Below are experts of layer 2 (counted from 0) of a mixture-of-experts language model. Rows are named router (the router's row for the expert), gate (a neuron's input weights, with its number), up (a neuron's input weights, with its number) and show model dimensions 0-191. Each number is 128 + 32 x the weight over its row's rms, rounded and kept within 0 to 255. Numbers have three digits each.
After each expert's rows: a language model's description of what the expert responds to; "gets" lists some tokens that make up at least twice as much of what it gets as of all text. This comes from a sample of Wikipedia text that the model never trained on. Tokens count by the router's weight.

# expert 4
router:179128120108183098140154102125165142096138181179109077165056112162161100094099110125092149115060139114143102153172185110121072126075136135132091134101153125105148120175139143092064143135114172167135118185125122083144148148096112125117135116068107109128147108130192172060138134142145115083087133159086162131133173149145055188087156090082089098153145083170120093081163099132059180153134126117113144112138096082095094142115156098139129133187102197158109101123122162078103153070073138126138141150162154102144117106147115138145161141139130157155161133133210108201146123175122184130
gate1:136166167162176145165058100100126103147127114096155116126133105173171152122170140092113097159160116136148185142172083140170140136196137120109132104145158095165183169121167144108149107145093148166167176132135109094097064121174109196124103147109157190175129118127092172094148180132097175183153118127129113131077126168114123142138209107131156189125127147133118117106108101151146172120100151145117141164117167076162127177164091074125075150135150087100148199110050074100096193188133097078086082164137145090105119134088188101130125131116134127062141145161130167104103116164119125138
up1:111133125123107134067153184131127102129056128171126108130161137162156125171055067088130127085100082152146188102089175136134099130142144100117136120104152170180109067155112196095105097140133164135040115156106123146170131122081114141094128133158168091098162121149094101168113169154173051074139134178065118132150111163136100121174124120114148129130184173126119147088118132116042104123108131109084169151116103155152118087154110140118124174146138136137117065145146190193165097088114087167202164119147152133162123108137144160165107160150107098150091107141116048172139101144153141167
gate2:110128123156170143130119066147172126156024153094080122111100085144164121169099159177111132159110161067142142198085092118156121136171188119166111146116109125122166095149127176153104116174136101157158103173124194094114131102115104110089128104117151154109160158087091103110166146195155052068147199082103089125112114100073123122133056112109187162119176171156129121154086125115101192112128103097120117099186111085093102177122086177151104129147150175075165156182124089135156125108155137126152150104138171113150089129126148100108151115126114089134141144145098141173106188154105150106
up2:127172135105112169170083112172153139103127125149120171138101071153148191161099176125146078162141098103149120084133118160070185133110143160086101162151083162114182121165168165106137076145120130122144139169068088077137090121138173119108155109154124113138105103137116105097081115086091125088171149127088025133103169126071059093129106121182167099156123143153168118153110076124110158158075161126106132147179139147123152118147172151167119151073139076114155132160101149082170088121144098161169125129190089060165112103112169137085140138122118130121198172118119096121105093139143105211
What it handles: Linking prepositions and conjunctions. Prepositions and conjunctions right after a verb or noun that introduce the next phrase, such as with, to, and, by, for, into.
gets: "to ", "and ", "with ", "by ", "for ", "as "

# expert 5
router:182205149157213058209103144169159169129151126146110081121102083172123115046107091103119171172120153144103090104170181100120093111123140104175130160146122098106162117100131158101097119082119162174133125114133167117145159156113094151125157146091110044185126136082129131090155136109128092078078106138114090146146163171110163109077119110100048113129144143133124130102170093155132179162144109086090152130098141069164127138103132105118114147190149185192113143140105119083116126115105140136145146155113111116210132153084151133136099166114131115178168125143149187164142127153066160108
gate1:141178147164155132194169161177176138172117084100150117106126155143161151108153110092070184108077049155180154096146201111090145081076103129160151152197161145132119168133106154167174136149108108157138127064106147094119137111140146097119157074124164117113137092115075138110081158164179078144095161126063117115099110118158151071184170119176127147160115138123107121110090115130075136122141113128100140188114131178129119207164172154120086130142122166067100151092130075112152166133140164133142200126159139156105084111133131079181104176169131174068113113110146145133129149113154130145
up1:081085102070114161092040059111075130091142169122102096122124087087127092128138090153182068135146145128125104154077062079167172144176134141094128106049141113090147099115120114183133158092137140134131096166134114119136148132096139155160111181120070132129101138136142124144160101112118183139136080107168129141135177125092119175084114130125138132169163082157147116143117167141193089159131132132123151094134161078092156092070021145101120117145132106168155116148120101114113126127094102091122089118113074122150166180138072185092153113077109096207071151121110137131137133125076168128
gate2:133080135057166144126152114098116070146136132125113159137132125108128110148067049143167105121091093112122152105110107149123126165169149113138198142158121159140080126132111090100058061127130169148162103117104150114148139153086139109113160066104188129137167134101115128098079112110102132157149128106169042143141098112154152116140162172135095126119138123166115137144099159196113123128227085133120074171140066179112123120131179167121155096145074192121080131141150130142160094123109139168137109158114084137054085154153176143138075135135111070062176185167152120167163094107135179112
up2:092125101131144135133116136079146123148126102077134061104128153114129172087084078108146114100157141126120101124120136125128089132140128081133143178089106157078134159192105115058049057083127188126185095123097178102158102141131133135155108159125121149130131128081126170178080134108145117088126179122141105097130114102131126125200167136087135160128138139111135089124125188193151132116173075105155098154159097126168137123137112153101151064048117131162107059170148087103113135138149106139144085141178153101071129144156155196186098163125124100106176189121174057105154084119175179156
What it handles: Line breaks, headings. Line breaks, blank lines, list dashes and == heading markers at section or paragraph boundaries, e.g. before === publications === or after infobox lines.
gets: "\n", "\n\n", "- ", ". ", "= ", "=="

# expert 12
router:213167176114161067111107094120181148112134152195112063104038060158131100105130039108106167156038093097102120127161152111156120142141137134150112135129125077115136168161140119135086119108074143170151110113106129126097155113096092100100158108105136092168132079117140144102164139109158101150094125146117119211120136151132063163077162080108111086130172089105105109079146111155111132138146125139101121072100113063112110182111154103113144115168075172145085114142117164071124106073110129141129120164097148069124097134087156162130109133140154193135165111126165100172146088127098143100
gate1:118104114154170122189168139172090102098121121067148091157129101115127125123059153131084182137178200112150118098104136190127201101064117119101142162142153132078115115113101128162157095107135163127109197101165134116140073097124132118171133126085110202146102148089129090115169192143086127094144148121052124135157179115152116116142120170165117125146149162065114079135111140125147130157185104135083126103072107134140110156132230095090121168139116133091111094117151128207038067121133135149153150156148146133091133186111115148139123149140136145110119084084163138179165139086097132115
up1:138172187110100146098124109114166161172147153152121117133156178149103130147167126157117075142095123134127132132152100118100061150122112089134172151035121106193134135139197123121149162145120139079128121106086163155131144146142102156120085178145140107160118120162138131146088115127182099071094088118171100049142130183101156095142146110136135147149110156207085172175181072076096117131078158094132117187170148169150158114122054166201119080158169117186149164138178090081192149136139207106084114144137101132135119099159168134119109146145097118115150125114091141090094137158142162138
gate2:162113093146178078091162121104100108194113142097207104168243159097125109127172128133107097134138158119141117131142139132131147127094124107106054088120177098113139081134079099135124098160155115170106203105167086151158115154144160149120151138159110116118135155152176112126188151126113197062109125139133141134156067169188131139116128072083165132149084124174086093113100082186138097120141128094125144102132085063186071135111135118090124130166103114124079133080140155171135143114116087102165113124131114103121163211143140131116139110172076157121121100193081137151119131163139128064
up2:034093125161064164149172090152144114063139119054128120113129142192143179153080121152142144148100115132151097123102152115155096132112154123173185183164098149163105136067174191103127137110133119091175059091097185154110076153138127137135141123070136185116153094115108137115120145126150118140140113134111127114106162143117183102162130170169110112127150148086127153137117197125127190145114182100134096130099133177073222092086105137149096130071116108180163110136095058081134129182108087187092106116110140136109162086134141145152131096139182077102130131120099104167111130136157153164
What it handles: Numeric digits in statistics. Digit groups inside percentages, vote counts, goal minutes, coordinates and dates in tables and demographics, such as 30.8%, 85', 68.80.
gets: "1", "2", "3", ".", "0", "6"

# expert 7
router:157132141092165126184090158145170140115127183117089085131064083173124136096104106114119191141094158101160058116154145105120091105062127168150094129164160087142131154135130152098114159094085163159170091148102184142073150147100111105155148127110120096134136102107136123080155134138146127130077166147083136149120126160142087169057197138081082082130146153159086104108145106173136147124129096094123140107111109095135069175130153107121137125186093157184095128148095131091106105086099125125137184169109143090137086150089153135138133144126122159176190147124234114216161094145118204105
gate1:129155195149079125095125140076158153154118124124125104133107124149149152102110191139127125099167149144099081114086165067155130096084168204178136115100155123142133134149165093150143115145085128168122091136163112094157162058177104070107113072071143121184120168119119100129161140129165077099152112097185098123112160163129102096125146131104138134090162125059161118166082109115108188110125157066104057162154175067133119144101103139164106124139103061118117091134133144135125193148165080072141152178109126105127088149114125097119091045112165178107121099152066153146101099108105080170
up1:132132133115135109115163076161119106104120104126138120138117157058144150196105084119111139068088120104149152163100105162139126132184102130125118088155091137213085171127159140090111132137095166101129140132136149135142135139120118099058117047166149112178127146173134082084115149079129159106183177178134160156150146155116164103157098139185077109117132074085191097168134139165070164099151086210153173139134146173132113134135140129139114144122101093110143083128126117093207102113073048093086108134167160089152157141162160147120086143180113101124102144126127099039145094139127124067
gate2:161155129064116097160174113134120138128108120120147122067159115120124091132131055145162110154171139090071144129113092132173085130070139135129131137134101105141121145179160141045059110086169098186093094156070167120101116104115113192120141126114127179080126177163190056175135096069106173133159078123158167144135099169153125151092135115124108122141120120125139088144155103100157175092128073121145178113176131113170086097091150110100091165158178141076143122144112111108122120104099128120145154072150189121085093130096138088204155139157135121100131039152113123090140161179164089139
up2:095080093155123178099122150115134171107190096132141123105104144129147134142082188085085126143106126156118125135130158108121163123095102106101159155129165129169134162136131126171185161180140173115131108079094093113163076165075119074090140107131203055153117123111064114140090075211144088095076158168130083129118107106162131145182098082139150137094133110134163128208134115163077063140128144092131097150082082143112141170168151089144151104092043116147126123120167135206132151138129123122160094107170078146111123116141114126068105152101202171117128171085103139156116097114103153102
What it handles: Commas in lists. Commas, semicolons and parentheses separating list items, names and dates, e.g. author-year taxonomic citations, cast lists, infobox fields.
gets: ", ", "; ", "(", "), ", ") ", "); "

# expert 2
router:163156163126185083181108136150160137118110194148116055098031053174148085102086113118124187174056124155136102119176138106144093137120152155168131133144143122123119165151107162125070124146101154168158125123121154124108149139120070095103117125096121125172134128083130148053154149132126087140077095151082117207120185158148089165074159146124069085148148129105123131106172086155105158152139119136128142086046113086125116141135161112161129153168106173161087127143102118086108123097107138134145102162085156070158158159135152192114095149134087139134146098140156150174160095156081170084
gate1:176117124132114167171141095074080144128120105144128088141141109109071125152074161101159138143132167100099107122091145091133144085089159149169149152139215099193049144141132160126095175133140107092109152089098135123140154107190103159127066143146115141075141110088160120162086143100097121142169196148170131161113170127143116144073088152111144119134139113168119099152185093108120123134176093183148160093132019130180134166093104141081129130179137158180120136100106205158127107144136148151165179102140179107164163069080110162152152073097084122139104138111142116129163174133181119122
up1:117121178102190098142156132098090118118162104080132145112107190123116098122160128083148123158122166155133118110124152180166157122127164191116136109091108144124122124077078092133171107106105175121108100159126141133068118130112105192041166139087156170115112144069138188097120131125149152094102130157060166158095175152145178128156193083130167141076169153142169169119123000107082111134064152074142119171152089135180114090132114124118172104156072126155134132067146131131146159097109135167126144150103171111151167163127154144130128119148156122170105139122080078114151125123129117108
gate2:078096094109137199140146181092096152132180074099136156129151111151116106123122131103104139060159128152148112175103114141114118178152078145177141158125119047118167134156157139133170126112142111182192111097140114103147133101079087165175149062137091140140188100161093135140149152114066150164114077134118124118145120134212105080129146084135141127120162103093099121132130121079094152095155185080104087138155076093118096139111087141154113195140117084102123118149128151074128135147103141073196070139134082178030082099164169102104123127091126112079149093096105149147152092130106149142
up2:130100207095143127110154148146129086123143123179057178159119102142108118162140130132089190153125151125111134103123147172158190138147171163090136157067145187060140156162109175133116086184182080064098105146131171124093115146111131098119140111136126115078103155109171077156105161193186115161141124141131073133122139167128091095126143136128123120157137155165098177157123161107174125120185113170103115126162153167114111080042161070110127072123164114108107105148108090174114130104136114157135120167123159072178103175093077137184127125116134113168106101101113070091145191120176148174
What it handles: Year digits. Century-prefix pieces of years and their final digit, in dates, birth lines, ranges and sports results, such as 197, 201, 198-2.
gets: "201", "200", "202", "199", "198", "0"

# expert 9
router:178197155117201086159134152137176112123122143156118053113071076195158092123114064097153168123081103111107084114160140105131110135061104123160139151101138120073163163175107172100087126142132159160131111201092115067070126141105059139109153127088123110161136098119169113083160119161095135149084136133124142152108146143141103164071147102120088113168146088128093101113152142151089137146130142120159105106098122103086120152104163081130111126188075161179083137118096119069099136100081149123162129149173184097140114091119142127111108152114127159160176123125193146177174104151077205150
gate1:113176154193129120116111184085098145132189129144142113141130104161158140153093142098097119177116105169156132097079071089117115125125090163195168052161118139108107129150119165154147191087158138074135118100142140133170091104090107137156161056153110140104105118102074119127131121113167104134161121102100184142139063130127136139065169129147165175175163142169113154148103146071106069109144049118065073148115122083134090098125145149090115094182118158135108127128109086200111061144147133120057143131136121124059147129125177102099174124107073126107115142181141117163134090168088106155
up1:111133128106114118122132124138111091109138187134088162166205162136068108120173133143139139104130163146115131133143176112037121106213120106101105173160130127133123107132120091053065045135148213146148139196107120134109149126172120179060091158105129110169158150135142127103155086137088104129122157169113118151111192090169136117165125152115128086044121131134145114071145107153156157134211177146138120112126126165128130175134135142160103102097116095111190114130118147129128123089099120122190098139133148120146084096111145159163075064171146088089139146143202152128116187089146166130
gate2:185122136166096154093169084108158054180118145100132106159139097113087140108159184078125229203089100098134121153132142134156163113118145131143098117147127139133162153142120154119106089119108071182128124119085107217179104121158088174121097060214114120085171146099125100123115127129102127115114129103215101072088138124120081167152159081145141119194151130097099164120100163110080143143101140145126094202117150091124131152074094078136133099098039139116146136116115131141129088130118124131118159039161135136119145122100140163178120171123123130175085143106133136143140127103147097112
up2:135186150109057158095163160169115187128139107165192087106135135111149090100093124113119153152150092090105092083140146108155105152186125117149147140089145139155077190116082094127128144123132108120118073128097092097075182106115104161138153045149114148133179137111171154179163123098133105122131119101170109073135118110166148117130131131124090101083142137153100131071193160179152131119187155184149174150208172146149104132097165113138135092209087117107107121149176079151155110125145175121156116139142156100090126140124165122070126075164199105201128160138121118172143134108159108064
What it handles: Main clause verbs. Auxiliary and main verbs after a subject, mostly was, is, were, has, had, in biography and species openers like "X was an American artist".
gets: "was ", "is ", "were ", "are ", "he ", "has "

# expert 11
router:216130174095192118115134136161206170106130139142106092117110104199163052103095113100109210167051142108108116099193158115120072112110148163169104118136118119127174174119152157139072089132106130144191063152069126109110115165147099115107105133105150111175128124135152200107104129171143106132112140132145115187097139147145103152112139079096122104113142119144071070053176072134120181147109132141116102114069110088098128167154138102144132158126085153143101121151115118091127144107111090128124157195104134064159115105151110147062127150121129128143153087134134148158142132196097171150
gate1:055136117113091187132143149134183150140170109135135168119222131143153140176171082107096129128102147037116106136136105176073186100116170148203097122075134137168117149111112073145085132116125097101129160092109152120125092174093119128154141137119071162138122125127134147113113145084092132158153133125133095138138101110134078164152097161082096175198163143171168125111082142133130176180123101128106084134102135137165077171130129146145116182113143139142106181090146175090124132117124119151132179138126140161193119115085100073110090152083117176136088127188045147156210111158149110101
up1:118140157146072193161146145149166149140106121202149151132238161130110140161102068087129164105169160060131058140115099173093147062074154142161135133117125099121105165078137122076081133116101075125109209065113132114175074107119164173195146125114110156114099131155148152109123164101130099160165121095141173124162097129124101148115097194091099135170197118105170095166117132155103151120127108083134139171086063146135063154142140124142097135140148094133125118051144114134197176147097116091157147099084134166145108089142128130101137140144117169119110135148098154149119121142141103155
gate2:123124172165123106105095133056134112112124130154111042102093160164096139064133156134170134075067122072136087124122176078138162144137150104199125083072142106114145137155088077104142086124159146096101196150115151145085133102107150121135120122095140139176109106090089231105130109147127119149167095099128166109168175092131107141136169091136160064167059107066148155112132152132125095138161147135173112133125150187119140114123114101177163137136142127156091109098086165090125142128122070184073123053126109151168133156083101131162174075075148150089137144159135100189121102131098126135
up2:110035173147171171160096078100149162086095105076119118112106185117107128110124125074184178104109133116160101126117195150138105124126104126168090099128128162103135158100123095175173122143111116127132124143097149131125077136165092210120154113079098153148126115089147140146146147153115112105229182143101192091151175127170149109151156073137114112133122173114140160084147088162147105158135169168133068133115131138120144162112118167141087138174133146125187092149133123143203118118143105197080120119145136126148133119144090162081140101103137142123031147165108192145141107091053172102
What it handles: Sports, possessive suffix. Possessive 's and ' after nouns like club's or game's, plus sports words such as League, Cup, team, coach, season.
gets: "s ", "–", "his ", "th ", "' ", "'"

# expert 15
router:175181133123164089156107135150166151131133152124105099137104096140159112092084037091132215171093138099161064117169154121106094099080135120132102127120136098087137170125168122105128148105093148172154115119139140152096210153100078102160193136101134095148176077112197177103105122144160123116059102144099169134136106137157104164087186115104088067136146161163091091120177111149094123139164083088123132092089129096130124164145151127128125086141134169160079111157092141114094144066100109141156149181093129109164155144112145102116102126130130119142177110133155151188149044154038139107
gate1:129179128125156128194130121136083168116168080138144091118144125157126107161112032184072096096149127091170096149126142151127204139174114166098153086115141120128135078169161141107151100101103096134088148120097117156108108137068139156147101172113122139140084148141117096088118119143092142068107133185143077086102094082149076121165166088081116119160155123104116138117125090121082169159125086151206071176141111064117088100149161076175157118153119153061150120126161139090134067124170105134128165116092095160138123095137182120160164139147086182186150132127085199099123132102122167161
up1:141118118126092109083120125139170065156156139120142165138136121085144137121120172074192145109111147158099184079144091061156069082109120100133135151154140132121122144080063123163114178147133133124161093134163114124132108147182132067060121085142141107139178099108145165123140167106125108146189098094141117126120140149130173162122123196114143161127112148113080159116141112143172063082131184083069145103087148237156145117101142121164115209119102143136149061150143125141117104132091159080154127177144142155105136127137055126123056093109152100064099159142159053110146143150137113091
gate2:124105076141149137129149151130094122121100097145087104065098109160125128152168097188102144173173118138136114131155105138100170119086161101136131147146110146101151146134132068137134180122157164195089171102125105151102141066161152145090102113158139192137078124119142118136098155153149215169148138171099089135164157099116067115137115142130137117147169145117145117140153180063117207119183193151182085106150160143132154142145193070111101157117180101121113090183097138132122197154072124176154158132143075144170127166119075176133119111122118200191155080121103124165092082137112094166
up2:150116089086124094165176184139104087179102170103148130148111127106141111090102135092141097172143056123083104150155101105119075071098129083119113211144108124095121193133071154086133173167117111117114157177155161139151169087139153124165105203121106189080122089180134135128091151187140147142160180139147166192146147188103122107093116095128138065153146182079115084148099158136129182141069166111149113126091155139131124106119117103083136181150091077172165129082119096091126178184132091095102133146067104104148091143144153125149126081135158085094104099133119077129130131121121121100
What it handles: Foreign name fragments. Single capital letters, diacritic letters and non-Latin script bytes inside names, transliterations and IPA, e.g. Mĕlayu, Qāharān, Japanese titles.
gets: "-", "S", "M", "R", "B", "D"

# expert 1
router:173166140094143098146098148136147150092124168175144089094088095182126140098104064115114181191067154093110054134176113092108117104063123157133120129124137108128146186148106114100110138147095165144127104169083171095100145122085065109137144132109108099134144070085139145111155116145115141094099119151071139168110117196112073161078208095071111079136152098157101091130139073182098173184132092099140107121071111065112106193128188124119102113153128191157106146155101125114105106099074121151147147182105182115144082144102125153117160153142111111156170102116157127163124090173120159137
gate1:118080085148134135099104136106128133111132146142117100161136129170188172064077153113095110152131153109108102173105168184100155126107124122124140113146185094139153103059102123106122132087102096125118127049142144142114146162178064111150115171108216136130148090143131161130110123148150125185068150172149075201093125078136132133180132151139151170168137139146158111112141200177172161144152105100127134148078153143130153113103128170125163082084101146138112176165175093099181126149113154108081107106079202149069113143137121154117153185150086109045163099166117156099155126120074169081
up1:133098079158150105148109114119104143069130152110187089103134159202174166100075129099163154103115150183184092121131160123159115100194145147142135148165163103138138150117132162133105104112127117075143074159147093119133155163115138117098137145155191141168121110186150201119122121156152153183107167119098137135130084140161088143184135144075163158069079119063155128159113212165127185171137182072140155110084146140157145069098177099114136094075123158109126202169124119153157124143073131184137168157100115133060142138142147142123158097115117094116170100134093161095138178090142170130
gate2:099121160166100134108172097112069093120131181121089119172148122141172040120083147118128114060109148164151090119173124121122127131113127105112147137150091114183155130103143137139093138124146122142173158152133113135160158115152122089151136136097070098167170122108088176132136123120123088079115121107176164110102175159074174143140115085123137143055153007128137126115130106102122135099135172156193108135089156160161170070167143137135123122152063106175145151172106114140140138125155055146069096132077083095055144113123126159041183066172129135157164118156105110135167120140171103117
up2:139136127152121121100133076035127100109137155133142104152078097118108147090209112131084116140070063093179150205114148108106083153104095108166168101136150166188113154152141081106107150133142121156108119098098143070163130161077106134107106107149079168127134110115122126112129128076109120105187099074133104128081116147146143116145070107139108082145103130163114128033130129092104150149147172123147103109134155135110187155139128136053153173062134160182110107155148093111100111111086149087150166067069109073136151127176171166102115141127109156091107117169139197067113155153090138084
What it handles: Table cell separators. Pipe separators and colons between cells in Wikipedia tables of sports results, charts and track listings, such as | after scores or names.
gets: "| ", "; ", ": ", "– ", "/ ", ":"

# expert 13
router:149117147136172122171137158154177098119129132184134079095080134163150104092104120107124174148054141119107090106181176095153065122099149142165100122119151129091189099162114111079099127149102177145135083161112146106133160154113092118131156118086138111156140116153167127111151126163122093036098064125059126142128177148136061197045108089085080115152149079128084119105168116125088152135139139092139109097110067078112122162110159123159145117196098140173082123108114148063116120106070129101142150146111163121188140120093102147122149132128118166134196127103214124181115119147095150119
gate1:099178148122137104085111154131160167151081080127144096135135095147073114154088145129106122136128091123145114123141186116121084173156127135112120037152160053133129102108191111104112082151119115115155120131138095126159149124074118139147075139132155130106127088084146141173134127133142120093096103143048104110066126142115173107108127070139084078107146084120142145156131111161106164208159211137112130158151164118118134176157183115077045137169150138114086136129159182126129133118118150177140039122117113141107083115107134143155145135084188170060123058179107086176130147073091127148
up1:155082088172106168164139123168139146058149149169096133135136115138082076083148138133140159105138109170130120168128150120138098161135110159149110153093109108145126152069098119110143124077146114145115080137115088144147109151115127110098173193112166138070179135156111109082133197169121081145117096060089160066157124091112095086106123126175156151132102135109119150106101152081090124164123135092161060171079114073177168175092114083120143146159142122093074095081095100054125165152167170146120145132167087108147135127137085166143168109138102152236131121102142180164127133128102189191
gate2:097176119134144139149069111148122140127143124093134125118122147179130131113111180131078107144186034162117117101129097125145153137144116133147173064163130111123162100198128113116148125164160150135078132154157107140086135136059135128169069111151159153173115107098169119142160101117131111119097120142161095160076169123163167202115127142134090109142134097191102053128140100157145177126192199088092145165164153147116095138147140120079045142131093124159119133124126085112112110083099154125140113084125120141138099061119088196108022149186165145078167163151087127130167131159080114124
up2:173102151176122111114138147108156143143110186182127117125173148124139159124139162117145163081143156121181159112143144128156112101071136132097129197143148119179148188086127075148160088170127116143144117071097152133124131105203157155113195137085090089120152127169068142097115145170127181125115150109140190103125114142093103089086114135152153156095192142039135143161129120073082073144053087147176046131070110110117109093129117082151158085111136103125103140113075135121123083157132062118109092150091126108134105152160106113110156152073130128186104061151120151103078136121147184130
What it handles: Prepositions and articles. Prepositions like of, in, on, at, during, between, and the, introducing places, dates and noun phrases, e.g. "Railway station in Bern".
gets: "of ", "in ", "the ", "on ", "at ", "from "

# expert 10
router:178182155124177096136081132158230153126158164157116043149121050143121102112116103087105182168065133101119108104137152119157113127086135140117112101120170096075150173150119150124094123116098158152154100125079155111104137151115070109111119094128173105136143117076138141086136144145163074119074090153109117177140168156115100174092155109083127096113186092131164105090139113083102141150123105154106093092101099083146097204095116061139138155148125211213103094151114159089162148120110104155167147129090131100166087074131137178143108173124111124137137077115144140167133150168097143156
gate1:148156148135117112104115134147248094145105115131143101137166105128144155152188105090126155144196114109115082138089151107154179145117075113145102041143132142171117153149150126141074124189135080085154128163140164147123147161144098089124145087108087126136115143180123145191178080143168080182064116154114164165130128119095161136117144148209133110131118091116180160109164144115164180183156155148165109097064131126182142128124098147099098127125149155099147149142111210137107121132133114174120174178141168143123130135071129148203133179118140100083120108147118170160066186128148092127
up1:134074118137151128162142124155047156159134207151150110111087103097090084119126158161159092135151137132170147128125121165073090123150160111151126133144160096056121133121142127120146154052127179161154132105125130142137082091109150166135187145146167130105135131126144097072088140095083143084174096151163099070141085128126111124150134110095110146131149144134125140125090149164122110107103129086125184167165106184035099212143124095194157095090107084174121112128167114151124151118134167118081102065141049096144116137162160105066056123070152139165136147138148109080180099078108121090
gate2:113076114127162116136118133161133112147178152154211160134147178126160128105130141151108150170107153179143107105155145085113128099101091144107162135127068077170068166131093093061120118116081131125128127132147071133107137122075110159138136158107102154177105148053153140154085142096128135116133171119072100159112131159108100153117159175110158106132121138085060051153158150156146142133159157172134165131158058126098147051119130101095145102147116141145101138084181101164106124171135171199055140036165136123143159131136125107089168126066138148103173099133141083141156089139209133172
up2:158119075132121170144191121071118149141055068072172120081116111125121184139144161110158165151077096074072146112148124075157134153208135177100100153142165073146168118113168178087148149127185157132174112117130130159132115082177117150111124098100120118130129150164120129121174066151151114150142108104149121107137166145106121089141101139081154151113099161144116153060119127082150160125121057121108136116146093084123100194116119127161133040098103112103123190181108153136151162099107113090077116103161194151096157171106052099148184116119110116147088164101119121141124105072113166116
What it handles: Counts and modifiers. Number words and adjectives before a noun, plus small numbers in table cells, such as three, five, original, single, different, 90.
gets: "a ", "1 ", "\"", "0 ", "2 ", " "